Weights of a small mixture-of-experts language model, trained from scratch on English Wikipedia: 80 SwiGLU neurons an expert.
Below are experts of layer 7 (counted from 0) of a mixture-of-experts language model. Rows are named router (the router's row for the expert), gate (a neuron's input weights, with its number), up (a neuron's input weights, with its number) and show model dimensions 512-575. Each number is 128 + 32 x the weight over its row's rms, rounded and kept within 0 to 255. Numbers have three digits each.
After each expert's rows: "mostly gets" lists some tokens that are sent to it at least half of the time. This comes from a sample of Wikipedia text that the model never trained on.

# expert 12
router:146145123141100179137120091133183073092132156145149147085154129169148122137116123133116116150156133067096146194114178124164101124139104156097144108181140140097112099151165106096170143086119132
gate1:058118090118173122023193103092185126077136143076084145153137105154163095084153151119118136125137177119102130137147087157103078060098105149118156159126129163157135151124147141099101091112167129
up1:089085118096131120126122138162148090086176186116139110141119091097183127130106148125106125114098160145134219122180149143122209112087126144105130127095072167153118057069140126133121127106156158
gate2:131144147143096116109151079110129136129146176081169142120150085104143088127079058125111144168112092122139128106104101084143128136186143088135140117135090135194084128154053137128067145124153157
up2:103101115105112128125096050150076105078121111155153067101138081089109139119086104139078081147104168127159135080147158155153143150130120117205140133091071114108104114120100159099125143145154140
gate3:139203084148158179144161107105135193117108093121161167093087163103122166081130150068141159119154121047142150115146133099134133105141141146087202229187117150127148155148191111125184144166095065
up3:173172164125140180169080140074104215118102189121160136122085074103110154119102090134171125085148116101137122122138084136139103132139146140132168144090134130124163166116125075148056139162098129
gate4:125107106146176115128154130125163095134050196172011127146098115197137068154094106123157142121153067094062103157153137119147131179057152194176131157155129165139171138125159123170149109110159131
up4:131086137126120179085112142100086117080209164145106098129132106133075079092127137152140199090143180097173112060099120163120190149150047124131124155127136230097163110138121176115125116137104129
gate5:188123151157161096135068172077077086149138129124115096132116120091078142074109151062100124146097177102139160086135111142142091134136139126099151080153102123143104133107104112151122165151147105
up5:175126142085129173153130146188138153092169117128154117101119136104122139167151162115149039116083139103175092183127136163141104147126084117180111112073109096136122146116134126162070132084193177
gate6:098183114116135158084097139101111146140108100118166151097180084111155103116111109144122113141136168117082117101165150148134120120087165176116078179118165119162162070157134111136164121168100123
up6:119121150097112155172175133130162180160185129139111189123122113143122098123156164126143104100140116148132162127123090127136125105096152152121168104117106090108137145153138140123125165096228115
gate7:132133146114191119138204130098186142021150105098150101073188140152126132123097139189120150101191132086096124141181084093125095157080132151126223085106143149117122107124148159125171135164133145
up7:156103110070075098090128152156131103083121115149136131083095121126142164124126127168107189167092156108102162115151064130054090154088152120142121122208129128093095112179210149139099127208123127
mostly gets: "š", "', ", "ek", "č", "000", "Coordinates"

# expert 5
router:127133127140154143141167094062150068098185110085165121101131148157166126166144126198194125127147080099100118122094088062116106100148074162110202103166142166101131130147171120076155129118129179
gate1:155135174126102188139131207124158099087098144136107087132123133118233156137122120134161151136139161125123110084173120083091206135137116114140138061133131158096102109200105151138123137144155150
up1:172154138152115113163174131143059026128131176139152140086152156126156103134126163178162096143127073125064125134155123156092140107144126111095136138144173110052151135137182069165177095108140138
gate2:082166050135153169198084148156152071150140126095157127110166133109180089091080125194157115088122109100137147114131089153122132131118132114085138140059155116165108137150125109084158154108120146
up2:105116180084160117095150111148086162092122141131111134196140072140124136151169162110078151151147164089114123143102145139138165114160119123136082113159175131125192073188140154172113171132139108
gate3:128140102156079098173147169169110133121165066042111118175074143144106118152153069143090101120133098111141096112093124150144140068085115181115121144124152139150127155133063158162079118129123059
up3:131198077113099081172163141130118110155173051144136132178098140190100143150152111161176156145162130134093122173133211098104130148107110158072177152115075174181109097126181161098164138084123168
gate4:168075140125131118114138113141125122147121094172127145114137148138119085160079177135112124125156099112147118084070156178108150123090132167106134081140170155119121154093157138137169113233122101
up4:108093136122103165101122122158118129096070134098130056164117097124071234128122105038145094130157149124121135078124046123138140084136154167133104167122100101104125176143105163152124053121145091
gate5:121180129118137099123169114109079104156171125141139147140156092130166137135100146134141144122117142146160082125097058104133159145156144142108142139115169155138193105110125133099148149160087126
up5:180069125067084123171082110119134088073082140080124032126123091133104074149185124152089124164148126194096163128125120102143134123155088133170107135144127107113090139107121106122114075138072089
gate6:119149085141101132078134124097133161074159131090123155121144147093085127143153117116154152211168085103136144158123046044092112127107126136138124162106138189129104141128102123095091126093108149
up6:157137146122144189125112167093155127118109179194113124112106077111156150165111059107147173123119125133088091124136153129116201099141123133148160079126093124164164129142128159176128119160171081
gate7:154147182171131168174059091149132162083138164160204104108091143142104176114147132196145118130170125151100174091104159134163175118163074095122109133184109121149110122108151132149091121156101149
up7:117161134157105141187101143142124197151115176150182089110127082174173106222119112105153117125171074122159110116120174152084084105166064157095124148138057040156119139161143105104117107141190122
mostly gets: ";", "\n    ", ");", "\n", "\n\n", "\n      "

# expert 24
router:175122092159128131137151118130203142089183096096113164105107162149194160116160146154115097118166108080095147180114131107178128083151067125084171114155204115114108102104143144135172153125114180
gate0:117113173159120085077092068147111123165119139145158080160105173131134186099121126121148092116155094139105117114179148152094106086153140129062123230117158129056167107161133202127165145102120182
up0:141121070196060100145133166101153158108192140152157106118101142087162081121012175113146129153121160120102105077136094128155166071130126140114197169090119099114161177175154159180116132134099168
gate1:133118107107115135136048068169154126139086159139131164153108145101067105085161117128112091166132127098191163144086146151224121112115160121175159119145106109166108107168113094104108136058106132
up1:100157148141096141152115173117079109137179093124139085119179144114140142154133126107184158075117138024131122107118118148132109122113187138155108111140131118092126123138142132088113148132121127
gate2:141078095129128133119115159124140166104152084172172069098168110106077116130132159153101125124152115104142135121133082144177048148085007114177153131129179098100116115109148086121073121185117142
up2:162150135109151139146133108110098120137132064143116105146110115110093132109142087094191161131120168154081115102138154129130167155160176110129113145112055129115122168095139140125112074083153160
gate3:155165127125155092110135162110098146112136182113088147110180115171064089119137176174169126143151002067115092171113148154141133098188153155044204169108107089096180153116145131158136173173110099
up3:129119144133145158114161134171089107068158181107107154118117062123090135196079165223100120099171098149150108158107132159143138152139108137114147109164107200134146069130106089105139134105113161
gate4:141108132172130116111075156090138140066108128124126065078035123116087100163211153130182129099094124113122121096089122085072177077175096062130129105142169135171157135152067061133167138136126220
up4:184141149148128122159078172096114112122100113192095134081119110106170121049122138133092126158118125072149095156096151093131105147160118204124192194081097097092137163151150137172081143101094115
gate5:114105124165074119121135115126135071114124136059136148158168114137080152067156118203144121130144085122129134176102120112059131135153077152100111112094176134106094150152155148152106126142111159
up5:163158124081174164183140099146136117095102119129110113082111156121037180168085142092153129152111123153083126128080115210168155097113208123147141130060102102122082122115157111171161170158126131
gate6:132142083076119154152101117118123131148117085155131102176111151084142149070133173144151179092140133064109129092129153102102184079166138096108160121187144091087130113125115127163138152117124140
up6:144130111152150138157129125165152085121113129100160156132128109072133156139160184149086156153113103147192129158108147139133126136157231155115132082105122140187157204123097065055186108116114105
mostly gets: "34", "61", "25", "75", "73", "ber"

# expert 6
router:161182103105117167109139149096189142105194127066153144109188134145154103146144138128137111138140132075122080131121128104160111143148136129106143113144149137083129090177232119063128175132091128
gate0:088136064098182155080075148102136098075139117125116170103135096109123202109083146137120181121160090127123147080134144149156167125113187148135054209061105156078129119148158190100113118150116084
up0:152165164112135159164081139135142114195104163144103171134153091126150139205139191137186148127222116102154160114112136153141178136129147120158111142126134166189098095104122089135171145136212111
gate1:097157133151143130152114143123160109132111130110139110089108131077152222151091131122134137135108125128148096131176149110092149105160174128170167148109094068144162141104053184102165141123180144
up1:123090103133150117165129104109109077119125113137074151124132145157121141094105203170121144078167116147157157197119083130115115082115131132142174107139186191134182123178183076101108141134124110
gate2:158103090136150109158132106115146111119093106172104133107120162183180106125134143130122137145113066162082109102115122117147136079140143119085103087171158116142087099148105119059080125185118174
up2:112112130171117091098121125189143118145111114193159100157079078100161096131112082140157135150119142104156087113171148119141128097086149136125141082113149120062148164116123119124120144131103084
gate3:128113115072165121049112165113156116106131137169123137128133090096152096165168101175091116153112140100142178133141087166098134126130094129099190142096124154092114162100149114118073136151156170
up3:096092114105144146104101176115180114134111111110101092162157120096088177119168083149118119165092135116150061150152095132131156105064135120114083112167166104149193138145128136131090119167120112
gate4:123128136094146196088119081125124122066113124114104121111111152102121128060156190111137154217163139135102108150151132127105131154082086106080068118121145154079099141116123076096079098222138191
up4:095107139096117183099128127106149143138111103155132119160071158162180176113139134118094164134115120132169129098165146138113100128043181137141103191109139091069158109140104136166165136161140144
gate5:133115163106085065125133136102154177141145132101108130085183106169172156155113129114104159123146137171125079105123094153154144080113151129181128082087154204182133177130117159144108200173098150
up5:127103130089113098076213140131134170119147205095127127109124116155143134163205154116130143114122111139130126083100107189131069154184092087146140131153223156127099111147147162111123147104134166
gate6:114123147128107113147118124107098175170126087103163118127103136130147136149146166096114130036094121138125120129137085095109138108096126148102131110111131117106090139128157091085167071119128120
up6:129127137176133175070085115155130108138118116186103105061147204204161113121127088173128134151163099110109129140104102172115091161155118151183132123159146115095138116110144136136130166137161000
mostly gets: ").", "\".", ")", ".\"", ";", "."

# expert 7
router:158149087155086169126163124103201097074142113141153194117143134162186103072149094173150094175135142121087149161103115125119101128129070137118166113142142142135119106167214109100135146097116161
gate1:106135140187175111099107201150136113141129095141078120131089133091104168108075162186089115145101131086056144096098102172139132118112082159101136121084136131121105183114163173138122116170161068
up1:123158101106161090103114112119118181142146106107144139092145112143128110095092090223177143093158140080161119164143085119136115143088148136137124128109109144064123169152142205148169088105093153
gate2:149082052134159090147125111127226128142066129125044204155139092110195117139168106139179161128142148127118140161157129118161097136130099164104162113156164091178064156177069169082139138148182114
up2:137085113127109117200117153121134105139099130114140156163121131120158129188124172137108093166122168065208122142115166110071148157117085077099141142143137149141113140087150126131115131144155125
gate3:124134120153095181120134140123178109089170124091159109126103115136104149133133126178107155130092131140096182137095175112106144100157140147113152093121096130113208148126122175159114106134134096
up3:072095110142168146127117099142156176095158079133140115128156114143185151144135124079160148105113099150131175142126157118184108144105152132102089087137132078132087123119083114100143174085126164
gate4:122134195151074147146139149141164118158132122120123064165109128134105128164117109137127157122183157121044137121136129153159107160140095124101125131106157144089134149098095139121127214136110172
up4:073151125126129097136159104099114083102176168100137096090109135163137153155075137178146083158142127141087115128107104177129144104106041177093136130159120111159117131138122136108118094122115129
gate5:082150111162096152103127145116150136098131124142113169150206116094163118121110117112082094142140136146087177154133113121123148162101070167120112139078182099092112068140115098123156130102078048
up5:096112113172072158092103113123134118088162114152117210129157163097122136161112142089137125091119131093086171157056115174159106161115148173153125191124129105053112088133086118159147108180106104
gate6:140136210148158165179106156161134103090096122149091088119145083092112130144171137153178058106134114118120094121120123135119187084143161103136113124082125106133077103149077120148170135094103130
up6:170066180125148142079141124126107099140129067080155104078144070111166154131141157106123139157118096062170100160070135153130144106151146109135129152133141114124113119103189139153117084090077080
gate7:129131089100108160136135089135133086161074095142081139123137133089111137188144127112135177121186146164133170064154103160135101179137098119166160111126119144142085103096168094076142097131099104
up7:133184137159101165123123070108124114090109172129109049135134127103110098113098108141125092133143141132141118119153125105107142098092093132163061088137111115157158062131120148125140194132098138
mostly gets: ") ", "\") ", "\n ", ")\" ", "ensis ", "\n      "

# expert 61
router:128194102166121146168154122087141093106138156094139134108093141173134145072081114205185082193199070105114139153072103126152134146176122164099141083154167176115090119132128085114175207111133168
gate0:150206095143082118127073171125099144164119124135132167119119148120204162144125132130118089188218170070120140136112144143111165180139092079147145147163085158170137096144081121108087102092057093
up0:092171128093147156091134126128081038136141217129112090157123133136179158144154098118187115150103070111062166123129161107125126102139141162074090100087102162151176069146141083129182133103152102
gate1:157127083076104147148142182079133144145151180201102111141101040145191162114144176131113073071126118163162096113127126132100091106172101131136152202099110089083105117152147089124153138087079131
up1:102197106121128095133112103141090093096124062087154142122176129129104095131107070166139124206088138165214153099162165152088147093185100136176109188072164127149115094142190141137142094099078089
gate2:125146137076065206086135124129100100160177124144105092147122138090177167146085130124153152115210092074117117138127071179165141152088107138151127140174104107104133132110141078121109193123101159
up2:072118133115107095132093170138155103135194110124116079117100138142142125090103064150108082131119119085085143078199124125190101141067141124142129162102070128133085088177110136147107121176081120
gate3:166141133203122099084125085148171173131112149093135122160126146089143176081110148081130156193066191140182152106116148149095150163144153151119137095115114161102128191147124124133175096160158096
up3:150152105119132121075162113171106075111118100134176113114088104120132155134075123104115158121104132122163091079114129152097097095065053108117145123068124117128130096100147140123107107143136099
gate4:179125144147147185137141114088122206097181170094114169135125126127095118146182115113174155150164125137127149121125139108172141142192134177142145119117112191157126110128089093133119125071102162
up4:127135138125210113141075147139115100126137143157084069137125131137095112113175185145091106107114116156101135124097156119078118135136087123199085060146107153153146175121074093124175146103122128
gate5:141118104095120127122134166067163138092081138158160101126172131116130174131129198108161152122118182066130132146133062140045122097114083145135158131145190123094108155154179107142133130190069202
up5:139139088105061134176115094135075137137164143132109133161082135098115079160124105177151126146179204085107165141109135123119087109167166146145112092121059168115192133103161141098117115085137156
gate6:125166134096124180114165106064112084108161156135131104076151117124089138157136112138083075157108048104123100092117090195134101132136068065146150140150094107100118072097120060198149148177151140
up6:120146130132126158148188114089111127119098123134129071079144084145108121134119137173122189153127146112171139154113121123088087102142049123151114151177155101098090049104137096134197118086109107
mostly gets: "von ", "е", "BRA ", "sou", "History"

# expert 9
router:208167136121129174115160120076232089103155150122129192077123188164167113107170076175133130153151105081074140155084115098136116108132074135112154069147153171092136096147200101108153118126093137
gate0:147156169109155126138141130119120102124128092107189107160103095175147122154114139119110148139151076132105177098181193113102199154112155055122092119165079098116153110126156169199145156144211163
up0:134143168101140086084071064149144073068136171148107111139148140086120109232168109130163112096146164146131185098100122184075071084134184134073088168101197087146133119122127091163152222170149165
gate1:106092157071085097135098112151159173163089107083154075051151113150060134102055126155138125120120088136128046123122107157131105128149165084164126126115165150212146175127126131177184160107155174
up1:082145160127133152084109140109131128191112169103102063108118094081081169139106119144054121123151140173135103055179137142142097097127107132128137115133153121155177138149117130073097108202175129
gate2:119148067161092204064096107196205169134153120134143129083116122122094130192160130159123138158123120133166126147138123144176143140154087113142204134120119143188082180152131065062078099125086152
up2:117144116114126142150066117050183138133097184141163107123152109150136147137196136157135136100188137141127183096132095161169120172130121098187140112156103222162107160169112118082116128137043098
gate3:160094155132138153148069134187137125137121110092169123070098136072096172141179136113132116115081153133099104145119162123096118114143154155118135139106163092124127127167141113081118092169166100
up3:162112097096142156089178102129161146188096156155164108098122150115154220147204093104105182091163149085195111151126135081173124140059083112159136132086102137138131147102149112085094151104113101
gate4:131207158153159166086148130108162086154158034093151115182118160154097135032167138102081096127105104108156103186110122066085135164138113113135123087160056117048168086093096083110174109117108164
up4:073095121147114098093144091144090166102103145123128185092072142053137088150142156130144139141125155062115101174163094124135106090144132176109177129144116132129131103197113142167157142068157107
gate5:107168180093203071137143153124183124124174150132181128207204199143146116162111150120072103188163107108108082120130132160142028118142111163141150100081144209128116126135159087086142169122116152
up5:149168167100171056105112131153135088097158119102093167150120089088156133079111108110061102150151128128096060127132149115164130133095130118147110157141123203115152199132071114100097081186089143
gate6:104139111188103150117169139126117134111115092076077125054143097124165122128173136120165121113112132095127163121134110119132195130103126135108086128141139092172171132166151122120141156112137102
up6:130109125137089178160151156132148162153102134146147151087117132107148133142167115118148088136172130100121107094116114152146113059130114120157134116111161206159111119145134157174083116119095093
mostly gets: "and ", "& ", "He ", "has ", "She ", "dis"

# expert 47
router:183151113154100157152190102107117076131163128107195151119175116142134141101193139127144118175149096094147106141055120090144116070153112170152162084157143149098140097160168063074140165092124164
gate0:135142207089152019092088090127106131118185117104088160097154145067134124142148186124110195097163137127137132169147109146107153127077148165154146134155100107137108135083154094113120118111175070
up0:166145120099062105082066121167102147126221110107084171125176091074148139118145149147143110156174139114146107104120137089080184144171091099145128101189104121051139066125154080118114186134112177
gate1:156146131131151154127108115131108133144114089182170116174095069086148178096175177074119092118117108112122109128109111098120172145111154131144111143138104077112104080161141112088111142148144059
up1:113121134135135092085096127091151147132148176138115109119116134118110153091094152194099148122067138182195108092118152187106167109127117121089168114087181138089086141082147144134110137127110148
gate2:105121131142205125114190103114138086131139148080144108131108151191160127115136178134124122134149134115176135156141144101148113126123144104106143104128154150133191045068129185133108129133181085
up2:102092148143155100152150104145143153086132116053127105174111124166146107120204098083128129103128123167149101086126136140040174105130188145140102095148065155164134102138072083107133205111171087
gate3:104130122168141130048141141092094117127054103090120145117134140139158082172141117075229116212104107121156120120161139141137119089099133103094163128101124189123073143115098099121091085080119120
up3:092185124172153240145084159165134104123101086144181119168115112092181093181095104135067155192063124136073107088132173143105172141162109125061062105169123096127144142171118132112085106119140100
gate4:100145103152134112078088146146145147144164117166102171105197178133121195131102165111137109136135102110117107170119154133102163095141127142111100181118145136170127125122172088092138125152145143
up4:169134095136106152094115112131183115108121118134108157101134158070126097224042142184098164088141213150167082110140091190101125181131162094124158175182151120087121191131150101128111144082089095
gate5:106093165122106172156126145170140110150157117044116098135157149105153106115113189160095101072111138145149199127211162095113126157098135145099064141119107092147114073107143090066139145178101109
up5:126131103068120171105118185118152140147114156084034149097168118081084139136134167105090163097142097126149126138187100152107127187111085099093156124100114116071129108137203066073180150171151193
gate6:124094125158106187172119119049090184075163155096115146121077106137169077153156149154095129071193114125115163182089090089123165168104151157128107072175101108111079134161183110094120090098082126
up6:179095073072146156123124106205094101075121227091150131134106187146097137104124094161104125190108199072126163172134116127141071095109120156131110134121185052111093108137109182154157110189105081
mostly gets: "India ", "Angeles ", "Israel ", "China ", "Africa ", "istan "

# expert 15
router:148127068145105126160129116118156108091119058063133139139106141139169123089155135112145089129143118097127183134108147089149099115154109182137166147164157143082150099154183150087214129077107135
gate1:172112126181117145125129144103137122108141138150122085097156125110125075087189103069113135139125127134124115126122119125158160124138135136095123103116154179122100101147126105125126178172109160
up1:099178095132108124052120158113145156080131157122131082083118091148085170123130167204108111104200073120084160160131098144163162092078100156166146133178146126126098125174096146084170116142120106
gate2:173155128109124153117147147140152106123074133143129154099169057165110148092214163121148098160081131109088180095116152165140121117106076147097095048120088144116108090189127109128168121134082162
up2:104152093142128110119126146168140168113171139139131114098107150133144150138152111107161121135152059128067182123128167162168138146100129173140110091187090103132082152086099186113121078134103145
gate3:171084146155091127114121120111113159114176054063137085090134102118188131072130103092055120159149119152068170197160063150095111098087105103127152117111157184090150079138147131077181155158110109
up3:164128051072149124094210184054094131099137122127159149143109132148135106062088137147105123068121070131103133111133131085105113111141114176124124133161153151084131132084098116123127108106131085
gate4:123078140108147116187139127153130124109104102153160158113096136120146162084102116141089145144090149137101092112116137128117116187207120209144134121132115141107130118131133144154161092126163128
up4:177139089141134130132118169160169159112131163146188121182125129155107097144148163166149124163152165148118104143147128118085107077132112151174066168109080152137078098145090138136133063141168130
gate5:148149102134119069099168141142144137162146075147120087090135112129131131089104101099112086185139195132147130138106151190111144147179169160161121158153100155101171099133082102162140113050123187
up5:177167157209135091137162070116132121169091103127141136114169096116073159119115116135125123146077123110174186141161139173126117147137102124075131165155134117154112159074067186157154136189186059
gate6:238115128120107147116125149118097156120157079171085101102154114165137119106116139124134076149144120066147088105147114083150139114144094078161138144105164105158167131132118122107104160077059178
up6:145096122128164140168150073154117155163110099120131075104154104135129096069157121091101091201111144116151148076058074104105173133167117086162135148115153129141136118102138138091125155091101153
gate7:066155141132083131152172070145110092084151071087121134166110144159076145092166097113129082135135128117144135150136140113071115127148117139108097092086117126141111072086149176116155190161194124
up7:139153062162095201120149131113109100149161133156114086087117075099128102131091114177106084069132113108178157190125072105130094164191106110135139062131140181138155123126114138095140093106121125
mostly gets: "enti", "ul", "but ", "born ", "although ", "oot"

# expert 57
router:139177101142059216130150114130178122059179084139178141084125118147168085140165121145154131155176101139115131142108107149155128129130076169100167062111121187122090117150142057095144189123127147
gate0:160098109154117087110194134138075153129139174151112148125133142128078166085135178122139122130090083139113170163096102143149108108178136175190086079155134168108149166128114079092122109141106118
up0:078169152101175172120140156191104045128108147074118140108142126177099120139144099123114181109114114098153096135125181109115201121145174120159151156135198113144131132130133123094115062073125114
gate1:147127118160116115164155134127109082130146091144101164150129156144133098081106119187131145128151141146167155120124049111152107161117137171117169077135161120141060140108137186117162079101123160
up1:128127106073089139103138143095141113050115109151105116119165128104090108107124134161108154149133155130123103123089113197117100154100148125083124091147109134181137189121106094110144172190163145
gate2:132069143124081149145143075115135100097133200137120080136156133145158151196167156127028150154153068118094131083125131068212101110105030071055131134190110150098095074110191084090147181114145154
up2:150083141098155088111122189182080139122151098083146158148117118151106137093127105125154166067154068106128133137155130114064179157113172168147169079125189156129128149149151165116107096134174087
gate3:146083082116093120111173127132125185136123125116121135075133112147114139133130089148098094130182120146083122155106101078143122185168132156202050137102126186143063249072066157110142119152132141
up3:115163078110103146085089113097206193126150141149099105130173164108127157147135085063104053118144118085051119187103139110119080129174126125151108130110088106083099120150146131142089142242120145
gate4:110089162117073114076080148129114103067181134145227142146065127156130106122146152168152165088149135138125149137103072172093172076096107141129121143121177159111141108161153079137126119121131085
up4:085087130107113132121107153122148133153164137092157178127177160126096097188124117120130109121137153096107141092106168107147106104144180148025135115105139118106121140162094083149111162144104105
gate5:164163098081095225110102094111119073071117094156121127089085124119103161109137162177177141102143140088136106158108137123084114109105122069198151093096128106181166117135094178109124158186139113
up5:132068109137115087180160135153063104131121119114140107142136098143125123100076140092172136179048109102098129094119141138099153082167141092056059200135092099118094077115100154091131099075120124
gate6:099118077089142132131106106150149111144128165191151074188129121137130176183087127172156128127162149172139106138142182153105094129090129176161109126069072155125189166060145124141138135099161113
up6:109142117149144114084128144078131109122088123092193102117165145135124173119242137137137135176109111173138154111118127170154109131108166104157116133098167188130108083107125161166122210127105071
mostly gets: "had ", "having ", "include", ")===", "beet", "no "

# expert 23
router:139156108122070171160180131106147141096163057112156156079158148158150131129114167127173089145161117109129124136116153094110107100162132105115182083122118162069128150159153122114150144143130192
gate0:161055112117099095160153124097126105132123062144166093100227139141160116092111104119109136170123188127127133168129139075098150137155080081153124100125140124137137158128187115126101095076159179
up0:065124114090190209133089106148098168124163138130118131120131060090152148113103126089200127139159145100151138147108177141164091149167153135099210155150093068171131143083188105111171114135144135
gate1:169100140122165120207131169092094087141055122079092152162181157160149129130130137098174164131139126134127104141129164116152149133135142110086153094090089133108127141157139103108111125160106134
up1:127132122091141137085116146120129156148141104152107180156111114153108153151120123129119160112129148140126110190094109111152104171090125107160123191131105162147154159143137164140166106060118156
gate2:093112067177128138149139091150159068081149090123088177088164150151114136136148170171105140123116163049110182188117183144101120102165104107121149091150063183152163107129111145140128167156083197
up2:123159081170084140119144108101140078109051101103110120127116183115092099118080079114160144152148095102157075093153161130127142056118161114119174120185120180126092115120124141149126145137124099
gate3:154120182177135088176147122108119092164099122180070135154149142040113151138165166079149110128139145137081121134113127151134122068116145090125131114112097069121131151115139075086145114164194135
up3:197166073142169139150093073122115079160175136108136158124179102106133117107128117118112123134136086129102102139146104098150119065111122120129139112170074159108114068088142112123107153165116129
gate4:121191153132122182189161192117130136122108110201175110096123117122104143104100129143111165080143149129098128118130119156119088132159124045159122118134097091145089106169150074157181126190126173
up4:103113123113131169143125141108099090194153199122125056145037207149181111096148142112119147112153113129175095063139112110113132093141127170118160115145037191147108124214105134087093163167126154
gate5:083135175150085110089135160128146165133120074109163116135164133175111131140066092145180117143160111130185055044184142137125051112157144100096130120059110154169122199061122125095104111198097080
up5:161119122117122170166080139152120115129092115111114125058169086121104106100100110149097173145130128149080156125111104104100150121082130117107071138139136122129131135087109087154143191089145135
gate6:070141173136185064149214101147171147119135058163160089104205149164159164056143104097172099083116163150105097087115102133089129106126120116107131109088092078144194181171136126206117165150130120
up6:143097128156111107099092027098196101127141104147167121159176095122163119129170152140101063149114092141135117091120175112126149171083170052146122180169087151142109100109108144192187112062126155
mostly gets: "newly ", "three", "multi", "dang", "two", "six"

# expert 32
router:149168077130114145153159098057121082113137148116153184075158188152190169100167140177122108189152086140142130157090105093146105082127109115106137100176144122095120058192159110118168168106089120
gate0:126101111165200118118121124157094109143158108143160174135075125081110111169139144167207101174125132086123119121148104093102178124134155169127122123066154140159123143151194121151076196129114072
up0:114224137173124065062158133123143100102129123079087095176196058101153188190102112103170231166121174106163096101151139091158175133105084153136115135134135102103133142083137142110114124132115203
gate1:101163143148133217111155159152086143107109099156163188153136144125171063134195131183173057141130078112125132133134118131177164096164188118120110187122147138149130072108110140150191143154187157
up1:128088128141175140179082135147130099155123175108210184119115142082131135153182118153137064150157094087165130149132120106127093131137142129177102106072060162113140189161112124152153160115124132
gate2:087092144164169149129087124162085145152162168109185175147226177154110135078110097126142159159119078128094143120104147138132198135104172119120096148154112108131099108135126126140124103188146146
up2:146098099077106114055109094127179142151082111106102071112120116154091179088134132131109123135132167141148146174149131127107144201097101108100094186096124147158108126109173121161104099168117115
gate3:123176127067084086171160143092196123080153098154136113109159118159133146136200121183116177147188148111088061123096105173112101055126148095139097182126118121134126179152123025128168149138121100
up3:165116114131118070122075112148125164129092134163165131081087158130081106090094119166145163126141155109121096115135131162170173125132109123110111125150148147127136074151148144095109076135142129
gate4:127004138106235162112128147182149117126184148151221110092147133120147140153150112090060128145110095130092152146120153152103139098145153115153095211149121110126095171086112118191109124122162134
up4:128132121140153110126155163136119097127155125054113160131120070126195135090067135136085114174134123099122115176121139103097099137127178090150147132162097127133158132123096121120182180111173181
gate5:090117142173149141063130100165111111135172085140129077151131143077130116128119089134071169171120113126115115104120130133158136210124069127115124199161116103099142114137159101130129103122062148
up5:145160156063156122119126107107150081136103108128146079126080100138093141097176108113047141145145120163145113087197115069129133099159092173143121089151140155101164132125036118150085122148066119
gate6:149157123094161156127085154158098149086141112152189042122147143140192181116123075166075102102140166128145126125146157184132125104149083143092150127100088115140124141101144002170158151114169127
up6:169127107191135095142156104091152104158142201128108128139151129132128056109136154097146114183071084127144148135146043097115096132148210116113182108147068153124142110185108128085127114165125139
mostly gets: "\". ", ".\" ", "\"). ", "liqu", "produc", ". "

# expert 45
router:130167088183117162122138117087184130087160123089147185144152146129126077083138133148153150130149084145107131132106104125167104131159109179128140095171164155096166137111160104116123169114101140
gate0:105173178176108156127118084132121172091117116159197081135097075170094124169086165108097144094123093180185171189096138169143153107136180084131133118119175166109117176119076126147173144192145136
up0:059114153163188155136128179172115135152074096110129092145102131119135148102164154102162168122111150098114151082148157122208173146123108167157135156139077142136164155132107157125089078177078154
gate1:075149123136094133111156123155217150093201136168072097139057077136146175105072080098142112179135141186152107095102109097119088133128104101130114073112116131174158129110138120076147154106119060
up1:121138126132132139065122085108129106130098109122041095162075175126143114088172123089096113109072116104141187137106113181158160132094080180112201064130075130156137210147167136061114142091134118
gate2:125099131191136069128107150174140154107119176086118098161143099148178181134147108081148113111148138160109184114126192123148150114128106103094139116104145109110099113072132160110172116164132106
up2:134183200037086148119138132131093201149147228106188182077131107115100145121144117143102085095152140082097167108156116131154092082086167057118062142059135088053128135098140166113121085119090115
gate3:129130141127128083173166160140091084141136123110100144089122148153122124103137162123123131104121078121171193154158150138114131118086129108128201082176123185161146125122115105086149089088179157
up3:124161146146089094153112168153127123135121075065104147166132116085106116161140139159092174136130155133137132128162145083091171131099134133119135166114113141154136136114142122149145106092152109
gate4:090128106148160154124132171150100104130130152147104171053142144154114145181120090132139116133119142126114135197098105138124111124185131117137094114146156110133144146079151127127210143136181179
up4:136129123173152145179097159099133132127118105149143123118141099133103178134130198197067117082139126108163089144121138113126132107152162142108127033130153145093189157177159084162169083105175184
gate5:109116127153146088134174130148139147157137157163164151072114105164122116185137119120193084109112142093125199148186182151203115119122105156146105139124128150126114087163115132134145197169171186
up5:058201153121106120150180167124113049161182120094135123168115165183163129106213058147184172130139136122139147144127168130147086070154148109086120119087062199059128128098109081142158119120105119
gate6:090146142116128141123152103123130099096122101127122088154111116128112146140197063170105104145114116112092207134141098127184119191160121112143106109124123146073162144117162222075150139108132156
up6:123140082165133162135118104139152082127083150130150175138134120101162098074142082085144093177141110109122145154159109166100113146144190143155182130090163147117174089130182109074105162147091122
mostly gets: "), ", "\"), ", "., ", "\", ", ".), ", "Pierre "